config.toml
num_hidden_layers = 12
balance_bias = false
router_noise = 0.3
schedule = "wsd"
final_lr_fraction = 0.0
Below are experts of layer 8 (counted from 0) of a mixture-of-experts language model. Rows are named router (the router's row for the expert), up (a neuron's input weights, with its number) and show model dimensions 0-255. Each number is 128 + 32 x the weight over its row's rms, rounded and kept within 0 to 255.
Before each expert's rows: "gets" lists some tokens that make up at least twice as much of what it gets as of all text. This comes from a sample of Wikipedia text that the model never trained on. Tokens count by the router's weight.

# expert 11
gets: "-", "'", ":", "/", " –", " -"
router [180 137 127 109 106 100 127 135 117 106 187  80 124 108 101  98  66 158 109 115 180 108 179 118 109 138 152  56 137 113  74 136 165 148 114 101 142 151 166 158 131 141 136 157 133 128 104 138 166 124 127  99 115 179 113 115 133  76  84 127  54 133 195 118  83 126 104 159  67 165  29 107 100 104 146  67 114  99 149  91  97 133 134 128 142 124 148 144 117 105 149 126  89 128 139 154 108 127 202 158  81 135 150  49 118 138  97 108  96 127 153 112  72 131 113 165 141  93 137 116 155 157 168 156  97 139  95  95  91 152 146 128 128 123 101 175 156 110  90 123 112 154 135 148 117 105 162 140 171  78 123 154 123 151 172 116 113 122 144 116  91 135 112  61 229 163 193 124 120 109 134 159  94  59 133 128 121 172 171 186 114 164 154 189 153 117 157 125 163 142 137 159 111 154 147 158 148 110 128  76 150 136  49 156 133 134 160 110 174 117  79 135 133 140 146 104 106 150 104 171 122 112 145  83 121 189 156 105 101 136 198 139 152 105 156 159 154  92 166 178 113 120 126 159  77 110 175 166 100 145 159 103  50  76 184 156]
up3 [170  98 138  95 109 155 107 166 118 120  88  61 153 107 111 144 153 134  64  85 106  76 144  78 128 147 111 106 171 140 118 134 126 127  62 141 100  97  96 111 119 167 119 190 134 159 150  87 124  94  84 183  90 137  93 138 131 115 109 188 126 155 112 123 131 104 139 151 110 143  78  89  72 122  93 133 162 137 128 132 193 110 101  81  90 134 134 115 145  68 130 165  66 148 102 131  60 130 114 100 186 143 144  87 128  74 167 115 177  93 133 126 119 113 106 157 149 149 114 110 131 106 159 112 203 152 128 139  95  98 204 150 137  75 141 174 146  79  81 187 109 170 116 147 121 114  92 119 127 165  81  81  94 135 170  79 138 109  89  63 151 126 106  99 110 142 143 113 167  79 166 137 134 104  99 162 188 129 118  63 110 204 209 163 106 143 155 132 158 119  98  99 172 146 152 168 101 142 141 121 168 124  76 110 164 115 155 126 124  64 142 158 101 169  76 134 141 152 159 170 143 100  63 134  88 144 161  64 110 118 152  75 164 113 140 119 178 131 135 169 151 129 153 124 165 136 172 116 134  72 101 108 149 118 145 166]

# expert 14
gets: " and", " a", " was", " to", " is", " as"
router [123 140 115  35 148 168  88 158 180 122  94  95 153 127 115 101 142 180  92 121 128 120  76 127 116 112 107 108 128 129  87 128 119  85 163 127 133 102 121 128 152 122  96 102 133 167 183 137 158 138  60 137 137 154 170  78  92 112 166 127 123 143 103 138 110 133  95 148 109 117  67 105 131 102 161 129  93 136 167 184 151 184 128 197 141  87 147  90 122 112  95  87 161 129  68 120 127 111 140 103  91  77  84  92 129 153 135 137  82 128 110 113  87 151 171 222 142 147  93 115 143  92 126 155 144 123  81  86 170 135 184  96 108 157 202 165 115 125 111  64 135 125  59 102  65 134 139 213 153 138 141 141 118 178  96 150 124 108 116 136 132 133 133 134 162 108 188 147  94  86 106 122 126 144 155 139 136 114 185 127 110 105  98  83 149 140 111  65 131 189  84 116  86 119  86 144 223 125 170 120 110 123 166 117 113 140 120 130  90 145 148  95 135 148 113 141 117 148  69 134 146 149 172 165 111 120 141 143 129 162 143 129 160 118 152 179 130 161  59 110 133 117 199 105 110 200 220 160 125 125  76 152 148 151  85 171]
up3 [136 105 107 127 112 129 107 111 129 155  60  99 114 161 124 136 126 101 158  78 156 144 165 120 127 127  93 107 181 159 127 160 140  89 167 122 148 134 165 104  93 112  71 205  96 147 164  87 124  89  85 165 140 160 119 155 132  96 109  94 134 116  95  68  76 153 147 139 128 137 102 126 121 152 103 142 169 151 180 156 148 183 116  98 126  93  79 160  76 120 133 130  96 123 128 129  95 165 100 174 174 237 208 192  91 196 111 164 118 128 121  79 120 122 103 100  92 133 187 116 168 151 121 152 118 107 174 161  74 175  85 106  63 137 142 191 134 105 164 130  85 159 114  84 129 185 148 116 112 100 157 131 173 125 168 143 140 127 158 131  94 162  93 129  91 153 108 127 123 119 136 124 130 124 109 144 104 103  69 152  92 181 142 153 150 116 152 126 102  77 128  79 105 126  76  89  87 106  73 194 111 168 114 130  90 141 104 138 131  84 156 108 102 125 170 117 112  73 117 129 169 195 180 152 104 140 188 151 189 138 153 116 153 103 133 179 165  88 103  97 134  91 112 172 104 103  87 122 124 156 116 128 158 166 193 112]

# expert 13
gets: " 1", " 2", " 3", " 0", " 4", " 5"
router [128 110 111 104  77 119  72  66  79  85 123 122 206 138 136 124 114 132 139 145 135 104 150 127  83 128 105 143 172  93 151 137 100 102 174  82 122 155 116 162 122 151 109  77 118 155 111 158 122 232 174 136 155 126  96 164 164 125 130 193 148 146 167 105 149  67  47 188  93 145 115 133 168 130 138  81 185  81  60 121  62 103 131  97 118 137 159 183 167 109 116 134 137 153 108 108 140 125 129 134 108  98 112  94 147 122 165  98 152 133 123 152 198  97 135 108  94 145 139 124  91 155 115  97  60 141 151 148 166 122 173 101 140  74 159 153 127 125  92  86  91 170  89 109 106 122 144 106  93  58 129 139 147 143 109 198 177  97  70 156 127 129 149 128 158 175 152 134 146 174 132 182 220 121 131 115 200 144 127  99 120 135 135 146 132 142 128 171 142 114 142 114  68 141 149 134 100  97 152  88 160 138 126 208 157 155  92 155 143 125 120 116 101 165 128 107 164 156 154 164  75  86 146  87  99 160 154  79 146  94  76 109 100 124 129 178 104 164  82 155 107 117  93 127 102 130 106 125 118 179 126 118 141  64 159 112]
up16 [ 90 113  64 116 137 128 181 130 100 152 123 146 157 207  63 193 104 131  89 127 111  69 156 140  75 136 150 114  82 115 203 223  98 150 137  22 184 137 183  96 106 162 124 120 116 122 144  91 134 139  81 124  97 187 123 104 170 192 136 137 144 118 158  87 154  70 118 143 129 183 144 148  97 132 160 107 167 124 148 130 118 126 108 110 163 158 120 149 131 127 118 103  77  73 146 147 148 106 158 176 126 140 122  60 211  73 133 108 170  58 145 111 181  65 154  83 143 136 141 144  96 128 140 144 123 134 109 160 165 116 123 101 174  89 114 147  88 118 100 113 136  96  76 115 156 122 117 111  51 163  90 146 191 157 135 128 124 100 170 145 104 131 135 134 143 124 156 147 109 146  89 151 119 102 139 157 143  83 107 105 102 155 113 129 152 150 137  94  67 128  98  70 102 150 180 151 102 114 127 151 179 155 117 160 127 135  91 160 167 114 139 120  99 138 111  40  97 204 136 147 135 115 143 158  90 130 111 165 145 157 100 169 117  99 116 135 134 136 136 104 137 200  98 128  68 137 150 124 150 148 141 112 117  99 138 110]

# expert 7
gets: " of", " in", " for", " on", " by", " with"
router [147  85 132 126 114 183 115 119 135 105  92 153 200  69  87 111  89  81 122 105 144  96  98  79 129 126 130  82 189 160 138  67 142 103 140 116 138 106 190 189 135 157 166 110 119 105 100 126 103 167 107 155 134 138 113  99 176 134 123 127  99 125 124 137  95 113 148 162 104 113 120 120 167 143 123 120 123 119 136 114  78 136 116 134 101  68 101  99  94 140 148 124 124 176  86 108 151 103 150 179 115 166  73 133  42 123 140 176 113 138 135 160 101 124 128 109 109  74 103 106 167 157 147 114 118 104 139  82 117 154 158 117 111  79 171 125 141 108 143 144 122 150 149 141 139 128 132 172  91 162 163 163 190 138 181 155 150 123  80 101 123 203 131 122 102 177  70 130 182 126 103  97 114 144 143  82 109  85 147 145  80  59 170  95 110  70 137 123 162 158 143 109 134 138 149  89 163 143 109 146 112 157 136  82  81  70 141 135 184  76 141 151 177 100 115 103 132 173 143 148 133 123  80  88 113 167 140  72 137 167 208  19 203  91 133 144 138 131 147 129 132 146 151 152 113 145 244  90 142 169 169 153 129 139 132 126]
up0 [155 128 161 103 156 172 170 148 153 124  92 129 134  95  88  90 102 122 118  91 117  94 128 115 108 122  83  82 109 187 114  88 162  91 181  84 106 123 156 130  87 129 121 130  85 136 179 178 115 155  58 135 121 112 153 130 137 111 150 139 122 135 123 174 139  85 119 138 133  72 137 132 114 144 154 110 122 108 118 160 106 111 123 195 112 148 141 158 125 163 107 222 112 207 139 118 103 144  70 114  76 126  43 179 121 158 135 167  79 119 112 128 144 121 162  82 107 111  67 115  68 163 151 120 113 152 136 111 155 110 121 181 103 140 132 101 161  71 148 146  96 124 116  94 123 134 169 156 135 173 179 156 132 172  77  72 139 128 147 143 125  90 182 142 126 127 144 176  92 127 112 130  84 133 139 142 109 110 107 130 109 111 189 170  47  95  98 136 131 140 162 142 174  90 128  95 127 120  34 133  85  99 215 131 218 111 130 187 103 114 131  53 121 116 113  81 138 128  92 118 122 161  94 136 195  93  94  95 194  94  78 142  92 134 138 156  97  94 105 135 140 158  95  82 126 106 159 147 110 131 167 111 135 155 136  91]

# expert 5
gets: ",", "),", " de", "\",", " De", " –"
router [ 68 132 123  86 139 141 133 117  90 225 108 168 124 105 151 112  86 146 108  57 125 113 137 153 114 148 112  98 148 163 125 104 160 132 101 122 128  66 128 207 134 209 117 125 148 103 137 106  88 119 196 112 145 115 106  57 119 133  98 145 234 100 145 121 159 125 160 125 120 137 148  61 154 144 106  78  96 118 163  71 167 109 107 105  91 168 125 150  83 154 135 149 181 136  88 105  93 110 170 171 114 105  75 124 138  97 135 106 134 120 172 209 134 159 121 161 149 162  99 171 137 175 109 119 120 153 127 126 119 109  76 138 117 123  65 121 136 123  75 114 128 112 131 162 114 106 180 120 119  69 144 170 160 167 152 174  65  79 124 139 122 137 124 122  96 119 145 139 147 106 129  97 159  87 105 116 149 127 125 181 105  95  95 162 152 212 160 132 132 167 110 130 100 114 163 116 138  71 143  81 156 107 123 101 132 149 116  71 160 174 121 153  82 159 155 177 124 115 129 151 148 135 114 122  74 145  69 186 136 115 178 126 154  98  67 168 152 142 105 122  78 116 145 121  93 121 164 214 123 122 113 111 148 114 144 203]
up0 [136 125 178  92 141 121 152 149 143 131 122 111 186 198 100 165  70 117 121 161 105  88 135 117  91 181 100 158 155 135 101 122  86 145 126  75  81  93 125 190 164 123 103  80 169 116 110 100 121 169 127 109  92 146  99  88 119 135 175 109 137 108 163 113 142 123 166 153  75 103  97  92 121 104  81 131 113 151 124 124 123 167  55 125 101 119 100 137 107 126  44  88  75 131 143  96 110  84 149 127 129 194 106 177 152 127 105 137 139 157 142 136 166 156  76 104 105  94 128 131 175 135 132  97 149 168  29 149  92 193 175 108 119  70 144 176 154 169 144  96  65 141 124  87 183 167 140 180 193 120 171 138 138 135  93 151 107 102 137 122 135 171 133 118 170 133 118 185 116 110 101  99 159 104 209 117 114 143 121 170 125  90 189 111 146 144 146 136 130 126 146  51 109 115 131 153 103 114 199 119 150 158 108 131 137 180 122 132  94 140 166 114 176 131  78  96 103 124 206 104 153 129 104  50 113 151 129  98  73 130 100 150 141 161 152  98 122 155 131 117 171 111  73 140  81  76 136 153 138 145 143 127 143 123  76 160]

# expert 1
gets: " ", " A", " S", "s", " P", " E"
router [137 172  93 146 128 176 106 134  93 143  80 199  81  87  60 118 148 137 130 173 136  80  65 142 115 157 125 100 143 180 162 103 139 189 128 113 152  97 102 115 149 137 147 183 144 204 182 150 165 128 146 165 132  63 131  80 123 133 151 118 153 155 109 149  51  71 145 107  92 105 121 115 131 108 136 125 134 172 189 141 129 154 120  82 121 126 157 114 115  77 151  96 128 150 196 217  80 142 117  66 130 130  86 125 131  62 170 117 137 130 109  97  92 134 155 151 145 118 141  90 103 139 130 186 157 163  97 145 116 101  97  91 104  89 121 149 117 101  68 176 139 147 122  83 155  98 139 128 123 148 145 104 187 153 132 122  89 124  70  64 100  78 173 140 110 128 154 151 181 104  97 188 152 163 165 114 150 202 150 112 126  71 141 180 124 108 107 145 124 137 101 109 124 172 103 177 151 139 161 133 153 139 177 142 123 148 105  97 163 119  53 167  29 157 101 128 147 151 101 158 137 123 146 162 149 111 120 111  95 103 135 135 180 156  78 135 155 111 118 106 116 156 118 104 122 172 133 141 126 107 102 188  92  89 152 152]
up3 [129 154 186 163 183 152  74 164 141  78 180 140 142 142  68 160  98 122 100 148 124 147  91 160 110 126 145 123 190 187 124 110  93 133 106 168 117  88 151  62 155 139  74 100 134 114 108 106 134 162 137 184 142  73 138 109 188 147  98 134 118 102 137  76 121  77 144 104 119 165 130 111 175  98 152 185 153 168 137 137  85 141 146  63 109 103 140 146 142 126 148 185 129 129  71  85 160 155 123 152 118  96  71 122 129 105 104 143 118  91 111 126 101  55 133 130 152 165 118 124 137 167  87 114 117 136  79  92 149 116 113 110 133 123 108 125 149 120  85  98 192 163  83 111 172 131 117  79  94 177 119 139 110 147  99 112 101 137  65 105 139 103 100 211 163  82 176  94 141 154  93 155 176 118  99 115 119 141 150 139 121 130  70 201 113 170 114 106 150 118 110 145  92 109 118 186 136 121 148 193 111 162 114  82 182 158 152 102  92 109 116 169  91 111 179 119 162 191 126 110 128 112 106 111 109 168  84  97 169  97  35 108 145 176 123  86 169 114 168 143 177  83 121  91  71  99 151 123  90 140 132 151  76 114 147 115]